Below are experts of layer 5 (counted from 0) of a mixture-of-experts language model. Rows are named router (the router's row for the expert), gate (a neuron's input weights, with its number), up (a neuron's input weights, with its number) and show model dimensions 0-95. Each number is 500 + 25 x the weight over its row's rms, rounded and kept within 0 to 999. Numbers have three digits each.
Before each expert's rows: "gets" lists some tokens that make up at least twice as much of what it gets as of all text. This comes from a sample of Wikipedia text that the model never trained on. Tokens count by the router's weight.

# expert 2
gets: ".", " later", " season", " November", " years", " year"
router:482470475506494502491483495533487485492492506454490514519485503525476446479487534504503451511525496514495525518506518501531516479469501503453492504518489511498505540497458525442482513513508509542493488512530488515506502551511472522497485464525541507521513495450520518500478535498516503530
gate0:499480583553472510492458521542491439529487499468533497482491467493484497509529529532500508513486498522483517536577500495498508480505477503537474444470499521553458507462462485468472535502506462504471516529513480504512526492513471524521435505420517490526497525490491530501528523504492488524
up0:495502459484517521499532449514482532463509498544453489500486527497528536513524467493473508476475510488532524473490504562547500486442499472471542546537481471480582469527524486529506455525488521510522470446472536491556484517528501503495533524546504540515526512504469484476507509514515509469
gate1:517498508500481504492470495502495517552525489506526506508511508474475501530509528485459460486470485506504483444489518454536514517454530485507467509524490512509571515483495497515482493469517531473492483489492466526504473475480488503504471458510523492495489526514518483517499479490469500557
up1:472506487491501464489488518548512471490472488469537529486494453509466489540483537532483484501469466488513476484488480456483496477542499475534496478487528495437524485501528511482487476460487532461534550466493482537494460498514480441506472444499443468439496483484519533518520510493496528504
gate2:523489513489448469512476482495522500492479495494506530546484527503495449543478466509444454469488512482519470513515493489525483498502547494486479473505526475496490503497516492456483529512516479468512483503484447530525497494516537502482490487572465495512437542483509500527511459509480518543
up2:497546487517474468457462486511493457458488498484492508485487481526462470534541508527467510514491524525497439490532508514484490503476530477495505493516533456508504498507495527501520527522492515449521429453522481524491516517455497486502466488520474515516484527484521522496507471503542538529
gate3:506455489504479501487515511545523489525492475533541496557485495509482486525514531476499516459503516502500539486538492478512501499535509489507457477462525473507511579538445518434491517514494502516496514491499457455483478510494490492538499455555507479480498510528517520511522511497505496482
up3:551503508526486482440531525475521495479501521523510482525464539478463482516484481519469505468492527492465521461533519505468487510525491497556527486470428507512467486504489527492494499459511530467480515519487501512490497521479557489542452484556474471499482498468540480506479505498516435500
gate4:465499480491509530483506477507520523522535450467521504475492470495546484482516521505488473459538494510514489490535500493520499489454485533458486521487536498512531523517510495498492502531488539494463496482505477460457507474511469475497544524510518468568491467517551496544535506518510508493
up4:478555519520517485535501518511466518482541496470506509518516499507545490472522452478530553494497495486482517489473516488490477463538514486511503510507519511486515505444556467477539462508465524520539521483478496497503515511484482506521511471499506511498538497557504508498494561526492534483
gate5:463467502497483497480511482488533490481518511509533505496516489494460502490512502562457482480529524537489493529514478446529488512483506513551483512486468493515486514467474493462544489502534482480449524502504475528517497524513533488521524473519481469487524516446503472492495509499479522477
up5:451530476514496467552480539484488530479535560538536480516483534484490518492507530502528455501482486533490482525479544467519488478509493501494503517505519495500507497509511506464512518518500491521525526438497483541484486508478487464499554509536479512502490469504526504505514502491496536475
gate6:533467515512524495527505498495519540506493513478463502483453528442464502548516483478469487508477492474531474483475490501525492486486502488484486478519511524543492484489509483465489509486518486495504511506514479495444489484514516489506463508467530499505515551518502534507522530501506499516
up6:553496458525520539529478523521515517499495519506490519514512510489458494507473481462466537523491500465492465547475502506476475509443489488522453444476457548473523511492503498481525545527472472467508499473525517531510463498520504470499503501501502545513507520468488519496506523462443497486
gate7:439554490511514508478492497506474473507475500535508534506520482516549494479493565483501499528492499548498505469505482515533518505471492466511467521515530489521488495519497512438537533539515494476459514495518543504546482516517424502480520477485561522511476494502542523496480506505476513519
up7:526476531510509488574489526505534528488519523462525532518483480512468511519505493461521555470522505479500491513486481532507499498517479502451528517455525517473543459496503461533509470513523499520528492483467484522476508534485505480505497507531479481497496494502433467484528474509513543499
gate8:500485500466510485502490512516518502494520554468486495504534495485491477525484512499508486498511498496504537493507566484537517490468534536558512513504535510560485546486553513520531483492477491496503495529550498486489467515536480486484496481466506509567492528514479517507498492476496543480
up8:485527510453510539533500507501474523526502485493494505460503444516497481491540484511486447481521484452481537532512500466494493522504483514507473537520504489561470534439530515464476525539478496488554490502543481494464518496536480518467522505520463536523456506498489531468496491480499519506
gate9:483488545474527492519495505518497463536522470498513502542530484497476539519477515537485459503458428480514489485468527496500493492512502470491446503494500491501480451490485477474502498475492522454493489480512480473489526487521503510468528466508503510487483493472523514518512473547522487498
up9:474485497476477513494472489509505503491514494511560524475471476499483480545498492562477470497474516496501486506488506504492504476474495469494524498507507482505493502492521492480523497482481448489489525476518502501487478498564513503490500502501477445502461460466456489510471565539503533495
gate10:478472544493486488506489554515521510475491500522516510518503496513519482518493525508503434496483477511515468512536534468561540424518493481517500534526477484540471513485496475463471553567506473492473495453477469507495508481477483470503475530532502526509455504472506498484492496499485546516
up10:480533502497504512493540476520472513534503486477540429497531509538518518486526517521504526484473469503456509527488495461488502507491512519479491490490506513486469525498509486496505516489518507480521548489515489499485479485502456520525486517468533456536502473494468490495522524457477476531
gate11:530445494482487495483513469460499528498487509540542471520472526489478491477501472516464442501511523517469508553500539494564548540508529525513497489489511496498500482478501478492504488494534481481453516485491490482446531513489463504519519513505489498482489495458511511508483486484488483469
up11:531505545512502439491516501498496519465509497518489472490518503459518565486528509496502501475446532451481454477483539488471486513559492461527496485462494527444534479516508527517492532491511490485496499439481484489491507469512471504529473500523504517487508509550474485538493518446496490523
gate12:504507468484519509463462509457479490525485483474510516500462495457514464525504531550491457514510477526483488469513516501494474542490469481494501475528450500508510521449494490448502490506499497517491533510539461509470467527518488544510496500496526529475487511456525496512475507533466523486
up12:486522478528482580437531483518472468472458486523499476481519497501473497508523503505464486501529524462477508449513525498481507515466485497523455453538500506517497491497494505485503526508536517502472508485487463492505462484513503479530470514474517515481533514501462520480548505520518514496
gate13:510515537517491470488510422508453529478437528494521512524485529491473454484541461540520498499521495495503482509537506502504485509474531515474489490501476534501474522510543472536517487471514500511494500514508463543469529511476479519481482511479500523468487485501535486491511501524476508524
up13:481507509476480526510485516493532489490487495494536492569457519487467450511497504457519554544506536520487474466536505530551509498496563494487454481505463479490495550532462517464471470503565503495488478515457480522519523549468535471511505468517501509493482524492504477499456478483501495516
gate14:516493497466523479507465492459516519561517521461506509475492483488488506519507502495516495477468509479512478527490517486557504494486524495490530484498487522491478520476492496469487487435496504476475474526542491481521479483449483511509483529506496475545506554496496484561519500510489470495
up14:518478525455488523468473478523513535485527530458509524542502479521455469513462474520411473505476520505493487517532506503511502490512514458506492493476508496472523545514468497471501489460507515522489496534509495470474522480444494444449512520529505502510466494485525485532494517468511534474
gate15:535499485458515501485500497493544510477502514491496477563483522551509514504508493484422498491525481544456488469478505479501477534515520486484484486503464514479469512464492538511450518533462512493537499524535534489521523509541487493475507484480488497455516506515497485520504472473475485489
up15:487510524539463473510465489496491526479512515518467496482510427509527462527515478485498529509472511509499548482453483454468532549519503525495518503431473508496512479481511464472510488503498471515538463502499450518498538484453456473482527489481471500479476513505472499522536510482518494501
gate16:486502510493483494523507479506488558524464514489529500522444549514484458519530498508493467481525465495426467497530526498477546512469471507479502500514534500475507485476487490482509475466508514515470489501517523534486544494530483496478531496497530528501487505502502483499489472521497508501
up16:483527521500476511504496553533490475498492483483505532465501529486520507481511523496458508518544511490524424532528480496462535507492479488494504504505480540476477527526509463526516546550511526507545497477497474507536481486480479503469506526467485494536479492504490519468523466493460516508
gate17:507451480487520477484527493512537512464509511527503518545495497483474528489480468457496507467473495563448490465526464491457513508486438507528508465484479517495516498505432487489494483496563466480450504534489507546560476511521532493491484480536524515480547523459480469550480477538467523507
up17:484473536481508524534469505513446499522465470487512505477559494512486549465528535504532500537511473474504516507464468522510518528499527467461505504459537470514526455476559524543482497524487524491502512516508490452493501479468504519489506518458505495517536488533507547502530530521496510509
gate18:479487496453526483487485472543519475506489515503479511482471523521489497489497540536491523488516450467533496513571553526543493491469489488506540488490513480537494518506487501498554503516479478525477483498569553537489509464524483513492487509528480482521518500471548515492506493500478500477
up18:518466512475499499495472522456512475496474467487501443487533521459517485522516442466491525523502513504524552503545490509483484460474490510510448526491479456510456530516463482499500529519499488469514458534519496489511502495493532528543484517497478494465507531521518532473484522488480494503
gate19:505480494463498527517526505510479510458513477544533513493463501543475480475514526515496487463530505526495491472495482515526507521525520504500487514500517471532494530486471509489519469529501501511513466500529517502484475481503482524430473503504503520525505547509543516519507496506468485503
up19:504511532465488502491519549522490512452504513519511493487490485532476456471507496522525476478484485516501497491466512492512508513527537483491539472482495502550513509493501490457498484496478449495550528498494551497464474510508554525455487476494536532490497517478519495495521480497497522545
gate20:452540457483509508519498531534496459511511493458522505507458521559495524496533488515500528512494423502497485531517461465547485514484536506503455494448513507498501506474572524450485510514503516485539496526534489443493465480473452515493504481504485505507512456503492530481512487502467524525
up20:506503511479487464518501503472500559485481501539513467494496480472516512481488498498509505478502542522471475498488445550466499477511507491505521501525478492515526465523487509549482503472516530479487506474476504514535513516511496459501518535517505521478518475482525500544510501493516482485
gate21:494492447477500545463455489504469496515534471465544468464473503490494502476474464529508533473525484509545500459486488491511503484473470445498510485520537454565474509465498567483484516558542496501520485486513539528482510487494501530513514520492505509497473494514536516502501481529513516509
up21:518509485496503517476529519479440499473529525476458494493498514432480488502492498525526504514494499497523501435459493471483513493477474449512499482482485479520505478473495510532536521434480499470504483518510470502513486522539575483461452519444509485497499471521502523485513496509478502506
gate22:458478494501481495515520537461491492482503511452508507510460481512492444515472480544567532475513477538509506481507501507477488488561510492490471505499480502526544506478475478463506518492455500494539490518528495529499497541516485445488501497528545497495501519485491512528488509516567555511
up22:531470516499517520493504478525528457496466463537508549438534490505506519490481486453480475498520508473501461468460554534506484506503530524485493495479538523497491500486497534517484485508547509502509509483490521506471486465491497527504496501476512531520493526506479521453532515477469479525
gate23:509480504505452502449529487512518465469489508441461474525526509475464523507465492528481433481488490498461495504505474514535450508500492498516443473526509514505488506520479483478484523452502496491485497489489476525489495486486495513541455512502527476458536476510480493530493568494505449552
up23:507502539515495469522493545487521500531481548520458489529525539466493548508487499489487493524483534534503483525514487525495528496494495523510507501487510517537507461486513474509521526513461493486532495519470490480507556521533536479506476510508499517470455532495493512484538494537520509493
gate24:495483473490481512507498533508505480478471486491455517502489512503483487505501520479518492525489507525478495514551532467497491553499464479478515501509523471516512532505480471483519438467514465513533522504483532503494476529498501529484476507465494557519521477503514481476521490492495509479
up24:494476527481495472525496496506532445467509481460504500471493528531452480518505485490514510507512502533515483534574452477498511532496497490447529520515534494479489520536486528482489489487530507489509500499471549504523521533501501526462503513501481529533511493468531480469509506527470482518
gate25:477496508490485497473464508496505478509525493407518522484523530528491507487508529517492522468543449514495522509506538517524531527504497494450460474524474480540508466519528516472493519505482460437524490513491435510453525534494527492483478466511474440497503509512515502468526497460511495477
up25:508550507505526480516496507489481511474498528520463456500515484469507484512505501477489510509515474561512493506471497505488523517501531496495477507476486480538478519510527574482516456512485471506523491529476478573472469546502461488478547547483477518507513536473458514478497474548471483506
gate26:468462480470462497501503476476530490527540531548525506521533497484505475524497443458506517516518476532513494532501487498527472477468507498486507509464494525513501497513475481512491468508455483499507504507457479510483484531510494491484503517502503466487487509489508507524501505505525498531
up26:507502509526464482462534495489476523462495476482515474548492509499538520513497520514501460528436514510481489448471530518523476490545476504532526504530512505467480466501473538515490495458525517532496511515448470484488498510535523457492460513489523498454472470535494471516493503496489501516
gate27:500491483491482502505489496506534522468483506496510514511484476488472481484473516484513490480517494460482465504480516492531488523518470512531534457503524489541528525505486527496481498448506508493497506488447485472504520512539521500509470510546487488501563525482483496543503514483490520537
up27:504480506467468507511527454521511510530511519518475478505481454532478527505461528524484512498487494513502552480505447502464495511499499524488480492482536477513508502518501486498478508536473501480462490512466529540468556485448495523495510487498510515473443501516474480498464506524533493487
gate28:526514483477524497513508510523541496535510498473485505498528521525481487501519513507474526471539485528497477493510537517511538460518531521478480539520557478505530533496488515497518522495474509462581494450509489500482500481533504502498481461490545507554445506487506515504537506523518516532
up28:494482524501476567504458453484442532575541522556515522485506548487554505529490446525483491494492488506485528521501492500537513497498506486494460484532471522499499492496485478468477476491507506504517470541476487503495505489488512510510485491502504502456500479512507540526490481507498441496
gate29:541471520505509508469515494475542477510485488524431487531503525476467485507490476469470508478462532498502533443516457525462522464476530498513488516506488496500511567506490483465512548465510471493544505455505475495490517521509525525500451481475509484495493518515509504468482530467506495503
up29:494493492510495544524504513532489471510463479542477531460525503496508471497477542542478500494545463523502535468500569512470444549477532481482503482470530481516542564514486471485496511509470469508519502496527495528495479479481466475524517493547512547491461546464509510522494470491510478504
gate30:567493470492487502485513521491560446531533503488502485485515504484491502502481495480487543496497502491466494492509524498486467514497464528480477499509427492525519484503518486512517475574498456484496514500522519463544498516467514532522512521469492537507493495484506467486498475494510506530
up30:494462509510484510512512528492522457473479508478519534479524447479449493507448525469504502504483541505466474562511500474478472525464447535490501518510506477487470520514495452493487484529552505501513477505526493509515487514483530515474468486421540476570529491449475490531518504482477479529
gate31:523502507541489534494507522538506492507474512467477474512459527547509474503517491511540470511453552514471534484513498529499496519523494490549510492470524505512476467496498484457508530484524530488503517480457502496491503516502461483514506504493518495523517536553477449535495513556485488460
up31:488514501526477471476528584562502543511469554464499514512502507525490504503452530489484425495479564500495474507498488477514488521527511504527440484515488531469542472499507513480453509483468512496492527512498485521519526461464493474495510508524503497512474529516558441539512509513523500482